Below are experts of layer 2 (counted from 0) of a mixture-of-experts language model. Rows are named router (the router's row for the expert), gate (a neuron's input weights, with its number), up (a neuron's input weights, with its number), down (a neuron's output weights, with its number) and show model dimensions 0-191. Each number is 128 + 32 x the weight over its row's rms, rounded and kept within 0 to 255.
After each expert's rows: "comes after" lists some tokens at least twice as common just before its tokens as in all text. This comes from a sample of Wikipedia text that the model never trained on. Tokens count by the router's weight.

# expert 7
router [136 102 107 119 209  93 117 226 148 195 138 108 113 102  30 142 130 138 120 182 159 109 108 130 119 193 176 161 109 121 121 101 104 148 168 138 127 152 166 178 163  88  92  92  88 129 123 110 155 157 106 130 163  91 153  62 108 137 150 152 148  71 110  91 106 112 115 114 192 150 122 116 113 117  73 157  93 125 164  81  58 145 136 111 100 189 111  85  72 122  95 132 129 134 126 192 134 119 119  95 121 185 125 125 151 148 129 107 143 169 127 177  82 131 129 112 140 120 174 213 105 105  84 146 127 152 134 139  85 171 138 166 145 157 140 125 149 161  79 105  92 121 109 137 127 172  46 143 109 145  80  83  93 137 109 129 113 109 170 174 125 105 113 137 109  91 149 155 109 139 130 158 120 122 126 114 132 108  84  79 143  89  83  94 110 145 154  76 152 166 162 117]
gate1 [214 101  89  86 122 138 140 103 112  90 135 145 150 139 136 149 104 147  99 124 172 148 114  96 147 181 128 100  84  99 128 131  62 117 116 100 156  77 111 138 118 154 121  96 158 101 165 130 129  86  95 132  65 128 100 187 120 174 169 119 154 131  94 103 149 169 142 106 191 146 144  59 111 138 128 165 151 104 100 177  83 171  96 105 117 104  90 105 165 111 131 124 147 166 118  95 139 138 117 118 175 146 133 101 163 138 120 135 137 153  84 131 120 174 198 133 122 160 124 102 177 127 114  86 114  99  59 124 150 134 173 123 131 196  86  81 199  84 141 105 132 105 203 222 178 113 152 120 148 104  96 126 148 169 110 151 178 140 101 116 101 183 167 142  97 117 134 131 168 141 105 115 171 136  89 199 107 186 153 157  61 112 160 155  90 105  89 132 132 157 140 130]
up1 [ 97 162  95 188 133  66  54 145 132 172 164 121 105 182 132 160 100 158 143 136  97 158 104 140  95 134  93 161  94 164  95 153 150  94 154 127 108 148 144  79 138 109  95 160 134 103 142  33 126 147 135 123 138 138 126 126 115 107  79 173  64 103 125  95 123 140 124 137  74  84 139 139 154 114 148 124  76 169  89 126 134 152 157 158 119 162 105 125 115 148 110 112  94  90 165 114 135 178 153  41 133 135 112 158 143 123 115  99  90 137 168 180 118 139  95 147 109  39 104 107 146 120 185 168 116 144 102 130 149 151 143 112 147 123 132 153  59 125 170 169 115 156  60 129 151 166  93 102  83 106 154 147 152 120 177 133 102 177 161 167 197 157  88 119 138 106 112 136 136 112 126 178  91 190 110 122 196 121 123 172 147 162 144  67 126 151 175 145 161  56 122  85]
down1 [109 141 121 119 124 106 122  69  90 131 102 100 105 169 199 126 103 150  83 128  96 123 158 193 135 154 168 156 173 143  73 160 116  75 209 128 138 151 194 136 154 144  96  81 173 144 110 158  90  98 115 157 116 140 100  70 146 166 126 147  95 120 156 137 129  85  96 145 126  64 139 135 155 184 124  97 172 164 132 121 121 177 129 132  91 123  94  93 110 120 108 110  58  90 207 148  80 170 133 111 140 108 112 123 205 107 120 163 141 102 101 181 103 106 100 100 144 143  81 142 122 101 156 140 155  83 117 104 140 170  77 179 159 106 135  85 115 109 124 137 164  62 134 174 127  93  73 165 128 134 140 108 183 119 130 112 138 131 124 147 102 158 119 122 140 202  99 105  99 117 121 110 128 132  72 213 157  88 149 113 125 157 161 145 147 196 176 126 122  93 160 152]
comes after: "\n\n", " 0", ")", " 1", "%", " 2"

# expert 2
router [145  88  99 149 101 196  80 146 109  99 125 114  91 133 129 106  94 132 153 107 168  99 191 168  98 136 164 127 142  90  96 124  69 151  93  77 151 108 140  97 105 186 128 175 119 172 151 137 113 103 177  88 120 139 195 137 182 123 179 148 133 160 127 136 111 134 132 105 132 128 186 115 138 166  86 137 136 152 143 176  75 184 153 109 125  98 137 147 141 158 152 154 135  98 151 158 133  99 103  69 137 112  98 123 169 113 174 119 114 146 159 128  90 164 159 142 117  81 151  57 126 117 137 155 201 107 182 121  96  78 127 140 124 169 116 139 160 142  79  82 115  90 122 148  67 113 100 174 142 119 104  95 148 113 112  76 155 125  88 163 112 108  87 196 119 162  90 124 178  95 181 130 194 139 120 104  59 137 158 156 161 167  99  68 138  98 159 148 197 143 170  95]
gate1 [108 121 114 200 176 123 152 128 120 157 129 135 145 111 125  81  99 112 139 147 114 170 170 128 109 162 110 134 144 104 115 120  89 161 102 115 139 127 158 119 157 138  89 119 136 158 167 136 132 135 147 114 105 136 144  63 155 151  96 145 121 156 162 117 139 118 165 123 174  39 143 114 135 116 103 109 139 124 193 136 164 153 153 147 114  45 115 120 138 145 166 165 181 131  84 103  86 133 116 148 152 160 115  29 119 137 100  88 119 126  34 128 116 211 122 167 108  81 130 135 146 138 116 106  94 166  95 126 117 162 170 128 221 129 193 121 140 139  48 130 111 135  88  86 165 143 168 146  88 194 185 124 151 160 123 116 117 151 128 197  96 139 134 132 114 157  99  90 161  96 150 161 134  61 109 138  94 126 128 182 118 143 162  99  44  88 155 172 115 132 105 142]
up1 [107 207 148 105 130 155 163  81 179 114 160 126 122 109 118 152 163 123 114 112 135 158  85 117 151 136 154 145 114 148 129 127 115 145 157 146 100 113 138 126 177 153 145 114 133 101  99 110  96 125 140  96 115 110 140 144 141 120 125 125 104 119  44 199  87 144 150 113 140 101 103 134 162 131  62 106 130  43 120 131  45 147 115 133 128 157  95 124 123 178 118  90 111 123 165 188 160 122 127 115 116 161 171 167 192  83  89 103  96 140 111 120  89  91 186 155 178 181  93 122  80 117 182 129 123  95 107  67 137 108 175 146 117 137 115 104 190 148 126 187 129 178 112 167  97 168 108 147 120 147 127 100 116  99 140 171 131 189 151 112 131 117 132  87 168 112 155 194 118 128  51 110 149 104 159  86 141 157 108 200  83 125 137  55 218 163 154  99 118  99 118 135]
down1 [138 146  93  77 141 161 108 157 154  96 123 143 148 102 120 171 123 161 152 197 179 147 122 127  94  82 119  97  97 130 101  76 136 164 107  71 138 112 108 117 163  86 104 105  69 147 164  80  78  74 123 148 122 154 127  94 139 133 137 132 116 207  92 101  86 116 130 191 188 139  80 137  90 147 212 115  71  86 123 131 113 159 124 123 102  98 132 127  91 116 179 122 104 112 110  81 132 181 140 168 118 163 139 133  82 118 105 124  99 143  85  76 129 100 114 219 144 156 165 145 124 174 138 149 140  91  43 126 103  84  97 128 150 104  83 167  93  88 147  94 111 114 173 181 158 160 189 125  90 125 150 214 129 115 156 102 140 131 155 159  96 159  89 170 118 104  64 152 118 162 167 156 147 125 149 154 182 144 139 113 135 116 131 135 137 133  97 134 134 133 109 170]
comes after: " |", "-", ";", "c", " World", "f"

# expert 8
router [126 146 122  86 187  72 125 142 135 122 147  90 106 151  77 189 100 102  98 169 125 148 167  89 103 121 138  91 136  84  72 135  78 104 152 131 184 163 140  96 167 152 108  98 195 110 126 177  80 143  71 160 141 179  69 174 106  89 124 131 131 118 146 117 203 215 101 105 142 101  94  90 158 115 132 114 173  93 108 161 106 136 108 171 109 111  86 142 104 145 150 111 122 137 182  89 130  98 128  77  80 146 125  87 102 142 131 170 115 118 142  77 143 106  84 128 179 124 109  94  71  69 130 170  94 109 123 135  75 103 105 204 144 136 109 119 108  96 119 166  83 138 139  74 173 159 120 101 105 109 103 159 134 135  95 178 122 105 109  92 180  91 163 117 141 128  84 137  87 153 170 125 118 101  99 122 185 109 187 150  89 136 120 127  85 109 145  71 101 126 144 122]
gate0 [100 149 125 141 151 109 114 137  70  77 105 116  88 131  58 160 102  62 147 113 119  92 131 145 141 161 144 176 117 149 147 110  66 109 158 157  76 151 148 130 125 189  67 128 131 117 137 169 123  77 105  84  83 130 102 161 159 165 155  76 113 187  94  87 146 116 103  97 115 135 114  90 105 154 146 132 143  78 131 162 168  97  93 162 108 147 139 148 183 103 134 116 145 135 162 157 163 132 130  94  92 145 112  78 127 123 226 167 130  73 122 113 115 154 180 182 100 179 132 171 125 142  68 154  52 126 148 159 125 137 112  88  94 158  72 123  76 161 135 137 168  93 158 143 154  84 149 158 148 166  81 103 128  85  87 166  89 152 138  86 104 100 140 154 150  97  79 135 133 149 103 116 188 123  80 124 166 157 137 164 137  99 141 133 127 126  84 118 135 165 163 205]
up0 [141 172  84 140 113 130 123 148 102 107 119 173  67 140  97 159 124  77 121 201 155 117 166 152 110 131 145 151 111 132 151 101 137 118 104 182  41  87 143 198  93 122 122 105 118 143 115 103  44 112 117 130 128 199  86 118 126  97 105 102 183 130 127  57 176 128 136 120 114 125 134  84 115 168 133 168 129  68 131 140 164 101 110  96 123 134 143 126 221 154 102 107 143 166 158  84 161 144  99 115 132 143 129 122 154 103 181 172 133 131  96 131 175 139 118 188 121 148 131 140  66 118 137  83 121 136 149 149 157 159 182 122 121 201 119 165  81  80 115 101 171 153 135  59 151 187 109 158 171 145  89 161 120  81 127 120 134 132 119 138 155 151 119 143 130 121  73  87 143 134 152 131 177 138  93 107 167  59 106  52 183 126 119 130 165 160 146  91 142 157 138 163]
down0 [ 78 109 159  82 134 162 129 112 127 171 117 147 110 156 166 199  87  75  49 169 142  93 113  93 158 127 126 112 105 140 140 134 127 156 102 143 105 116 153 139 209 161 138 118 138  96 160  92  74 120 104 156  71 138 149 139 146 123 143 109 109  95 134 127  83 150 178 134  57 135 139 148 119 146  93 164 153 122 147  93 123 186 101 115 116 140 121  93 133 170 161 173 116 107 120 148 112 155  92 116 108 102 103 165 164  96  95 158 131 151 171 164  96 108 123  95 101 167 102 109 116  71 151 142 144 199 188 121 184 175 178 137 144  77 153 126 112 122 186 112 161 168  83 170 128  87 120  97 133 154 120  54 106  86  94 110 125 135  61 138  71  97 156 121 127 111 138 102 148 120 107 138 145 118 121 125 116 130 103  71  83 105 123 133  71 121  54  82 128 105 216  59]
comes after: " the", " |", " a", ")", "=", "|"

# expert 4
router [106 113 109 105 125 130 177 141 152 131 160  99 112  94 130 145 104 101 140 145 130  97 171 162  93 123 112 117 182 128 104 132 116 137 157 103 115 127  58  86 113 160 122 109 135 120 124  52 116 144 176 120 110 140 138  58 149 224 127  59 179 155 139 129  92  76 126  57 125 168  94 104 202 130 121  85 142 104  93 111  73  94 137 121 159 128 142 150 184  68 110 106  67 122 168 171 112 152 102 157 177 146  76 158 120 127 112 147 111  93 171 135 162 194 168 138 103 123 142 138 104  77 159 139 104  88 118 134 130 137 117 124 201 160 138 154 105 118 133 142 138 220  94 129  64  94  98 180 155 117 137 171 138 142 180 121  90 182 173 104 136 157 110 148 139 113 135 151 135 126 163 111 166  65 112  92 102 107 156 119  84 142 119 135  90 151 195  92 166 153 112 145]
gate0 [187 124 104 110 127  82  91  54 162 139 143 165 135 140 127 113  99 150 150 142 160 143 132 134 144 134  92  62 157 186 139 145  93 168 186 149 123 111 104 126 173 173  77 175  71 157  49  88 160 116 165 176 117 161 145 121 124 131 126  83 136  98 115 109 164 154 214 181 114  67 123 132 159 148 106 180 163 132  69  93  93 167  84 126 157 156  94 124 105 118 149 145  72 131  79 130 120 115 130 114  89 112 161  83 165 187 169 124 151 166 102 155  81 134 156 148 184 127 156 154 158 122 111 136  77 108 165 124 147 109 145 128 165 145 136 133 107 158 170 137 125  89 103 127 154  91 117 152 119 102 145 112 154 137 154 136 108 152 153 103  85  56 150  51 150 145 110 151 150 144 165 105 132 199 117 108  62  93 114 132  94 159  87 138 137 123  51 151 148 141 106  93]
up0 [117 136  85 190 115 120 155 150 125 132 168 174 144 156 137 113 120  71 147  94 140 118 130 147 141 115 109 120 109 163 140 185 144 110 162  50 140 123 120 147 134 115 140 154 148 134  96 114 122  88 156 171 132 152  91 168 116 143 201  75 137  96 130 167 120 144 143 136 197  49 122 106 129 153 115 193 155 142 130 118 132 135  98 140  95  90 106  61 115  97 140 117  63 105 153 119 130 134 113 123 146 183 158  64 112  59 125 139 164 124 172  92 112 138 154 180 148 130  85 124  87 157 143 147  84  93 145 100 106 108 117 119 131 149 133 157 122 182 107 122 204  83 139 198 123  59 177 113 132 108  62 193 180 100 146 111 151 155 137 113 106 124 143 207  94 119  95 112 112 124 129  78 149 174  90 114 106  50 101 122 107 156 100 147 150 128  76 134 135 161 138  49]
down0 [138 133 125 144 162 134 150 152  92 120 113 160 184  92 100 117  36 141 124 151 108 109 185 175 164 120 168 131 175  80 154  78 139 121 121 128  77 127 140 161 116  87 147 139 174 130 191 162 165 205 108 145 100  67 104 155 132 118 169 128  63 129 149 135 110 147 109 190 130 105 122 124  93 112 103 164 187  94 101 114  81 107 155 139  98 152 125 150 143 156  73 159 105 125 167 166 109 126 136 117 159 105 102  78 155 145 161 172 135 150 170 124 121 141 158  70 127  89 170 130 141 128 141  87 142 131 134 105 135 104 176 120 139  68 144 144 132 156 176 108 146 119  89 106 145 143 103 118 112 108 109 107 113 176 114 139  97 153 115 133 187 144 132 183 203 156  43  92  98 136 103  96 108 110 231 173 165 167 136  96 123  99  72  95 125 131 167 155  94 191 145 142]
comes after: "\n", "-", "–", "\n\n", "\n ", " Al"

# expert 12
router [102 104 171 158 120 103  31 136 122  91 157 148 130  93 127  83 166 162  65  91 133 153 144 117 167 128  69 140 113 135 106 123 129 145 117 145  21 125 166 107 148 153 156 181 131 119 126 132  95 123 185 172  92 121 111  92 149  88  86 132 119 148 162 154 177 100 126 101  69 139 149  97 173 107 123 144 150 128  75 107 145  91 127 122  75 119  42  95 103 150 142 129 119 191 103 126 151 116 112 164 161 123 148 145 137 156 191 114 138 135 123 107 118 193 150 178  52 101  75  83 120 156 183 105 108 157 136 115 165 165 127 143 165 123  85 108 137  59 121 106 188  91 112 116 119  74 104 112 137 171 177 128 104 104 187 111 132  95 156 164 140 127 110 155 160  91 160  85 175 157 168 136  86 159 108 150  99 162 109  94 105 136 128 143 137 174 172  97 109 149 124 140]
gate2 [159 170 120 217 180 131  92 120 172 104 107  94 122 187 157  79 176 114 136 147 159 174  85 104  35 169 136 148 128 135 139  99 111 137  95  69  89 125  99 180 129 126 145 153 139 108 139 175 183 107 167 145 158 144 105 124 120 127  33 114 120  86 130 136 128 160 155  98 166 105 158 135 100 155  81 141  88 127  86 147 129  80 133 132 133  86  87 110 124 113 153 145 115 107 141 128 116 178 111 115 182 127 129 102 115 137 147 177 118 127 125  68 101 123 197 172 112 108 128 109 118 106 193 156  84 101 107 106 111 190 128 136  65 160  97 149  75 131 109 119 136  95 131  98 110 142 117 127 105 129 154 183 151 152 133 154  31 195 149 133 131 189 113 144 117 156 146 182 166 122 100 117  95 148 179 190 145 104 158 126 120 152 150 111 136  81 125 172 123 145  69 126]
up2 [116 108 169 120 151 133 108  84 151 153 122 151 129 140 158 123 114 127 192 121 111  98 147 111  77 136  95 175 134  90  75 151  79 161 127 113 147 145  83 167  94 111 182 108 156 202 140 128  90  88  98  93 179  84 131  91 150 170 153  70 116 116  92 160 113  77 142 127  83 174 128 108 135 107 180  88 189 132 107 156  79 139 133 140 140  83 126 130 136  99 121 106  68 116  87 158 135 114 163 198 140 120 161  67 148 116  67 145 141 127 168 143 145  73  68 154 142 132  53 147 130 166 184 161 129 141 112 138 158 130 149 109 115 156 144 121 143  57 121 145  73 152  64 109 135 112 142 129 145 136 177 112  99  81 118  85 105 106 135 137 130 107 162 151 148  78 117 148 135 104 169 130 173  75 125 129  79 128 139 162 171 116  75 185 150 128  67 123 139 225 129 121]
down2 [155 183 135 145 148 118 120 154  97 198 185 141 119 126  64  89 117 167  98 111 121 108 141 114 136  87 138 165  89 146 175 161 141  79 153 155 127 155  69 111 147 136 154 142 153 140 118 131 119 159 164  83 108 171 120  92 163  80 123 187 149 103 121 120  87 132 128 150 134 110 122 106 128 131 155 129 130 134 204 100 135 131  94 146 164 144 126 161 108 141 140 118 123  99 171 126  94 117 159  90  73 148 133 187 177 162  83 161 146 164 130 123 207 148 158  89 133 185 141 117 131 134 146 103 135  84 128 142 124  77 145 183  99 143 181 141 137 152  90 106  78 182 255  93 182 172 133 122 121  68  74 153 103 122 177 115 137  96  61 105 106 127 148  99  71 195 168 117 160 114  96 119  95 113 144 138 141  96 160  78 120 148 104 125 137 122 108 137 178  84 154 130]
comes after: "=", " was", " =", " to", " and", " is"

# expert 5
router [171 126 170 148 111 111  81 196 110 129 114 155 158 115 161 100  80 185 110  82 143 162 125 137  99 147 110 130  90 159 181 104 117 127 116 144 129 157 141 101 140 149 147 120 175 132 121 160 139 101 123 145 179 111 133 124 138 162  99 129  79  93 154 121 153  85 121 126 109 174  73 155 130 137 173 185 126 118 166 133 166 134 147 187 137  49 175 159 126 170 148 135 135  99 133 109 123 109 131  99 229 145 130  96 120  89 107 136 132 117 125 138 146 182 131 146  85 102 150 147 151 107  92  66 123 123 154  90  84 176  99  67  73  49 155 102 164  90 146  95 171 146 139 136 124  64 133 175 130 106 135 185 107 114 165 179 142 126  84 173 143 131  72 117 158  80 111 169  76  90 129 136 180  58 148 110 142 122  96 187 129 115 155 125 140  74  72 182 115  98  96 131]
gate1 [131 112  96 150 116 158 114 126 123 121 132  88 190 120  38 127  88 109  93 169 104 149  85 137 131 123  95 165 102 138  93 117 159 155 169 139 122  68 132 187  86 124 105 176 135 121 157 173 117  73  97 108  56 105 144 130 145 119 135 173 225  62 170  24 115 162 112 139 114  61 182 113 132 109 150  90 153 138 117 103 158 155 110 149 117 115 101 112 166 116 145 125 138 152 103 169  83 109 127 135 160 151 150 142 124 141 113 124 116  75 180 130 130 128 180 160 127  84 173 178 166 130 184 176 153 146 152  82 143 167 111 114 114 129 129 121  68 137 130 111 134 105 218 116 116 159 162 105  88 136 129 100 101 162 125  75 136 124 120 146 169 117  96 102 155  87 152 134 137 114 142 112  77 155  65 130 112 120 128 128  57 189 161 171 120 152  84 140 127 145 100 158]
up1 [110 109 124 109 150 115  85 148 120  95 102 100 118  98 113 123  94  90 159  84 198 109 133 141 138 140 124 115  55 138 111  99 124 115 112 132 152  91 141 121  72 103 169  86 122 157 159 105 151 146 128  79  95  46 151  97 113 121 118 139 128 172  92 104 136 140 112 171  91  93 141 180 131 121 108 169 178 175  56 103 150 118 164 108  85 164 143 154  98 155 108 241 164 144  54 126  73 106 149 140  72 131 100  91  87 103 187 120 142  56 159 112  95 131 119 116 110  39 147 102 106 155 119  89 169 186 143 122 123 147 152 134 180  95  52  90 133 132 129 179 124  99 171 112  92 124 167 132 107 133 156  91 116  98 174 141 142 121 111 114 130 147 115  86 112 157 166 156  99 154 119 125 130 117  89 117 121 125 108 174 106 186 127 162 121 144 140 187 105 145 110  64]
down1 [126 126 153 158 102 151 103 117 149 111 136 132 112 124 139 122 120 126 172 166 122 145  96 160 103 143 158 108 178  82 126 133  74  96  83 154 143 144 147  98  70 173 145 134 105 171 128 122  82 153 118  95 111 199 102  84 131  93 117 164 128 152 140 136 125 156  62 118 131 134 139 102 159 179 119 109  74 126  83 156 115 128 151 119 127 124 190 120 128 115 174 145 102 105  82 104 121 111 109 181 139  73 119  90 121 104  71 100 143 196  49  65 194 140 101 154 109  62 174 103 107 162  64 179 117 127 166 145 157 129 148 133  89 143 146  86 136 137 156 118 152 138 223 189  94  73 117 159 136 137 115 145  84 138 185 131 150  92 160 116  56 120 103 175  88 132 139 154  96 171 116 127 133 119 159 110 143 145 138  59 146 116 124 212  99  93 111  92  93 137 140  78]
comes after: "–", " (", ".", ",", "19", "|"

# expert 1
router [134 147  97 122 127 145 123 183 152 127 121 178 128  85 112  87  91 130 105 103 119  91 102 134 235 150 103  98 129 163 154  55 141  68 156  48 125  89 139 140 117 104 139 134 166  87  92 135 168 138 116 141 112 154  89  81 185 131  91 150 160 188 131 164  87 139 160 113 154 164 101 136 141 126 143  72  83 115  52 143 131 116 136  78  93 117  92 137  90 151 114 120 138 141 143 139  87 124 152  84 138 126 108 123 169 108 128 118 124  95  80 146 127 119 116 111 144 144 105 165  95 128 108 127 137  82 139 185 141 163 177 100 141 125 124  95 123 140 146 160  95 219  82 115 129 164 140 138 117 142 108 128 149 106 133  64 100  56 128 199 110 140 209 128 158 134 181  86 147 114 144 107 136 174 216 145 160 119 141 144  83  70 104 118 132 105 164 120  97 182  86 109]
gate1 [124 168 132 163 138  39 126  96 131 161 139 132 111  95 100 151 123 146 105 151 146  85  99 116 140 183 104 118  85 168 101 104 106 124 153  93  96  83  91 112 166 110 111 103 157 164 126 169 122  92  88  64 173 104 154 147  86  93  91 145 183 178  98  95 128 117 124  97 149 113 143 109 139  99 158 123 144 113 132 128 163 118 150 179  96  95 109  73 126 103 171 204 126 143 123 187 130 149  94 115 166  94 116 111  88  90 126  87  75  76  91  93 167 134 163 198 128 151 101 175 128 104 155 146 113 105  98 135  36 153 155 150 120 158 166  61 194 158 102 114 157 151 112  72 119 113 176 131  64 155  93  88 147 176 144  88 149 147 183 101 124 159 122 109 100 138 129 195 169 131 131 172 130 105 136 150 132 113  84 120  92 120 125 118 168 110  69 166 110 115  77 121]
up1 [125 130 145 156 155 169 163 150  79 141 202 103 152 170 180  43 131  74 152 108 147 201  97  94 124 140 156 123 119  84 109 123 136 135 123 146  92 142 146 157  89 118 117 146 116 102  97 123 139 140 184 157 102  97  47 121 114 120  78 118 147 106 174 110 172 148 136 150 155 104  76 172 129 140 130  34  71  85 125 108 158 143 117 140 157 134 124 149 136 110 173  66 164 108 103 127 138 163  98 158  57 145 112 118 205 142 102 183 106 120 164 105  79 115 140 147 122 113 145 138 171 164 125 129 128 104 118  83 198  84 155 115 147 118 131 168 121 131 120 114 104  58 101 124 126 113 120 111  96 164  98  94 112 125 144 164 126  70 123 178 105 136 183 103 122  51  83 114 134 119 150 157 110 140 131  65 118 150 177 164 137 146  75 177 100 147 127 124 130  56 121 162]
down1 [115 143  98 136 161 112 177 129 131  83 105 123 138 166 107 109 117 115 145  91 165 154 146 114  28 114 174 113 143 159 140 130 136 138 135 133 102  51 103 142 146 152 119  83  63 137 156 137 147 130 133 165 144 172 102 106  86 160 118 128 100 119 146 124 142 131 186 111 149  67 112 134  73 183  69 120 184  74 131 132 142 163 115 130  84 112 125 102 152 102  58 175 100 118 135 168 138 190 117 169 117 170  72  95 117 135 163  96  71  85 131 145 141 111 134 139 163 103  48 130 134 134 125  99 132 111 155 122  98 139 120 146 133 176 116 145  95 201 145 130 119 101 135  97 134 123 195 172  67 130 159 104 118  83  75 166 164 106 124 164 123  73  97 176 176  82  78 113 131 133 193  87 157 141 131 125 179 156 117 162  83 149  91  38 152 123 128  91 116 135 129 128]
comes after: ",", " the", " and", " a", " an", " n"

# expert 17
router [161 171  56 172  72 148 149  72 135 160 120 159  72 137 147 145 189 121 150 133  85  95  90  80 134 123 106 110 140  72 103 135  85 111 155 123 192 137 131 146 127  96 103  77 135  99 135 181 167 117 107 151 146 119 126 115 110 114 104 176 142  68 139  63 120  89 117 176 123 142  85 118  81 147 146  84 156 164 109 110  94 143 124 130 118  74 129 153 128 143 127 146  59 176 107  82  87 155 110 170 143 105 119 107  91 124  53 124  75 144 150 196 133 114 122 112 160 131 122 138 141 155  96 134  95 198 132  88  88 100  98 143 120  98 165 153 119  72  94 157 149 141 118 130 189  82 221 134 143  94 134 128 147 102 104 154 138 114 122 176 117  59  75 124 106 103 178 219 136 167  88  90 117  98 123  87 114 110 147 107 122 149 113 126  93 131 128 112 111 103 137  93]
gate0 [174 103 107  99 139 164  92 173  72 138 131  66  76 175 117 127 136 146 128 113  83 142 121 113  65 110 167 164  98  85  81 187 109  91 101 138 141 119 129 194 161 105  55 161 153 116  95 150 146 100 157 101 123  95  61 149 133  95  84 172 150 125 103 142 128 113 133 100 128 166 142 128 104  78  73 151 148  39 176  85  65 142  83 122 137 149 161  55 138  92 100 152  41 133 154 135 104  90 145 185 111 140 128 145 104 155 135  66 106 133  98 114 150 114  94 121 129 111 134 146 143 138 164 115 103 131 112 143 126 167 120 131 120  96  96 163  89 158 131 106 111 163 165 124 103 143 142 139 118 197 127 107 166 127  90 156 174  86  88 143 106 144  46 148 124 149 111 130 133  98  72 148 112 105 132 122 122 149 119  82 121 149  70 111 131 120 120 194 128 134  78  56]
up0 [120 181 109 141 106 124 126 173  95 101 102 123 139 151  55 187 114 115  83 102 125 115 108 191 114 155  49 131 180 144  81 116 107  57  86 135 133 171 119 173 113 119 168 146  87 147  98  98 168 118 105 161  70 119 166 165 123 152  98 142  78 120 147 130 107 151  89 140  77 131 153 178 175 116 144  84 113 146 129 155 125  83 122 111  61 132 136 151  47 154 185 124 114 164 148 136 126 125 208 107 120  76 138 151 123 131 176  99 152  96 157 147  83 143 144 170 113 123 149 137 193 101 164 141 168 112 115 141 156 115  44 135 133 120 146 136 143 134 117 122 113 177 128  67  92 134  58 104  78 106  98 143 115 121 117 118  99 141  92 119 126 151 127 196 117 104 144 116 106 167 194 123 170 150 128 151 112 148 201 132 105 174 184 106 142 170 111 113 101  85 101 112]
down0 [136 108 173 144 105 161 146  95 131 169 135 184 123 200  89 186  61  93  89  57 133 139 141 156 131 126 123 198 101 168 151  67 169 110 110  83  64 182  89 120 105 170  91  76 194 160 137  90 188 188 112 208 127 107 110  83 108  97 119 128 169 101 101  83 156  97  64 136  98 120 128 114 123 126 112  94 139 119  90 160 101 126 127  66 157 156 161 101 127 185 148 118 125  87 125 112  85 158 142 139 113 139 156 133 147 121 139 135 137 117 108  84 101 167 171 124 153 155 148 172  95 117 158 166 117 130 189 148 140 137 103  78  91  80 108 127 143  88 143 131 142 124 130 114 182 138 182 130 125 135 132  74 133 109 104 103 125 125  77 138 120 128 117 129 164 133 115 131  42 101 125 123  73 119  88  82 144  89 145 140 135 151 120 188 181 148 113 111 171  88 125 122]
comes after: "-", "|", ".", " res", " t", " fa"

# expert 30
router [176 132 165  81 145 124  96 132 132 117 181 112 108  69  91 159 172  84 130  95 118 133 175  96 135 169 117 146 177  92  59 165 117 120 110 195  96  97 151 150  71 111 195 119 119  85  59 106  84 170 113 137 187 118 146 129 178  79 150 109  95 151 171 128 122 127 130 170 134 122 178 128  83 159 117 102  92 150 157 130 156  85 173 164 188 136 172  88 153 155  96 102  71 148 160 109 130 144 126 118 118 180 110 146 197 126 136 166 135 139  99  92  62 117  79 157 161 122  84 107 133 129 184 114 173  92 119 110  97 127  67  89 170 159 106 165 170 140  96 215 122 130 154 132  97 125 128 114  76  82 123 128  81 156 101 150 124 142 128 115 163 157 156 138 140 156 110  95 110 106 129 178 127  81 152 101 127 129 128 152 185 147 109 157 118  76 124 159  94 130 169 137]
gate0 [150  84 161 114 133 122 117  91  84  67 154  91 112 120 122 165 161  93  77 152 124 141 131  98 117 101 128 159 125 167 160 135 104 113 187 164  91 107  83  55 138  63 115 124 101 108 150 109 118  24 112 123 145 152  83 100 127  66 125 155 143 145 161  78 128 128 139 113 157 149 208 163 121 122 159 158 151 142 162 135  88 171  76 145 133 150 127 167  88 114  91  67  79 177 115 158 196 106  77 140 207 127 198  86 121 101  91  97 153 127 132 127 122 159 162 174 118 143 106 157 118 129 166 164 127 124 129 151 133 157 164 105 161 101 108 170 139 182 106 120 106  92 113  77 193 101 101 154 122 125  96 147 109 132 143 140 152 137 105 136  84 151 131 148  88 163 152 152  95 140 169 121 147 149 133 171 104  72 162 165 159 153 120 147 105 154 164 175 164 148 189 176]
up0 [142  87 183 121 131 175 150  69  59  73 169 144 145  95 133 140 107 155  96  95 123 126 151 109 128 118 162 151 128 144 134 104  71  89 115 107 133  92  86 159 132  98 146 107 187  89 136  93 109 157 158 114 102 156 119 127  93 172 160 178 116 145 155 107  97 134 108 211 154 106 139 133 134 129 153 147  95 177 135 131 161 126  60  94 123 114 125 141 138  95  93 102 173 138 100 174 121  91  80 155  81 104 165 137 117 111  62 197 126 113 144  97 109 134 158 177 125  64 164 168 179 133 189 184 144  98 115  90 140 100 166  86 122 107 119 125 180 173 150 111 128  91 153 132 119  94 153 122  99 131 116  92 115  70 136  74 188 184 220 166 129 124 171  81 156 159 125 145 155 146 185 120 177 134 104 123 110 115 156 138 158 109 101 139 159 181 175 125 103 130 178 140]
down0 [ 98 109 145  91 124 105 156 113  93 110 159  91  82 158 142 107 180  93 155 107  74 123 108 106 155 149 144 140  76 144  62 148  60 153 152 194 126 101 100 127 171 102 153  76 141 105 110  80 141 124 159  87 104 185  97 105 172  87 156 124 100 132 121 111  93 145 162 119 185 166 200 158 136 134 190 133 138 127 131  96 167  93  68 117 184 158 145 166 155 140 128 131 116 198 156 218  93 117 100 168 162 110 103 145  60 166 112 149 102 153 173 146 104 175 111 132 142 137 135 100  79 112 104 132  61 115  91 144  96 146 120 108 141  95 116 149 125 160 175 137 115 108 130 105 117 151 150 116 141 108  87  94 110 134  93  77 157 138 150 183 140  75 191 165  79 119  89 172 117 181 193 119 121 105 100 116 174 130 134 138 134 155  83 142  97 119 105 141  93 114 180 150]
comes after: " |", "|", "2", "d", "ed", " along"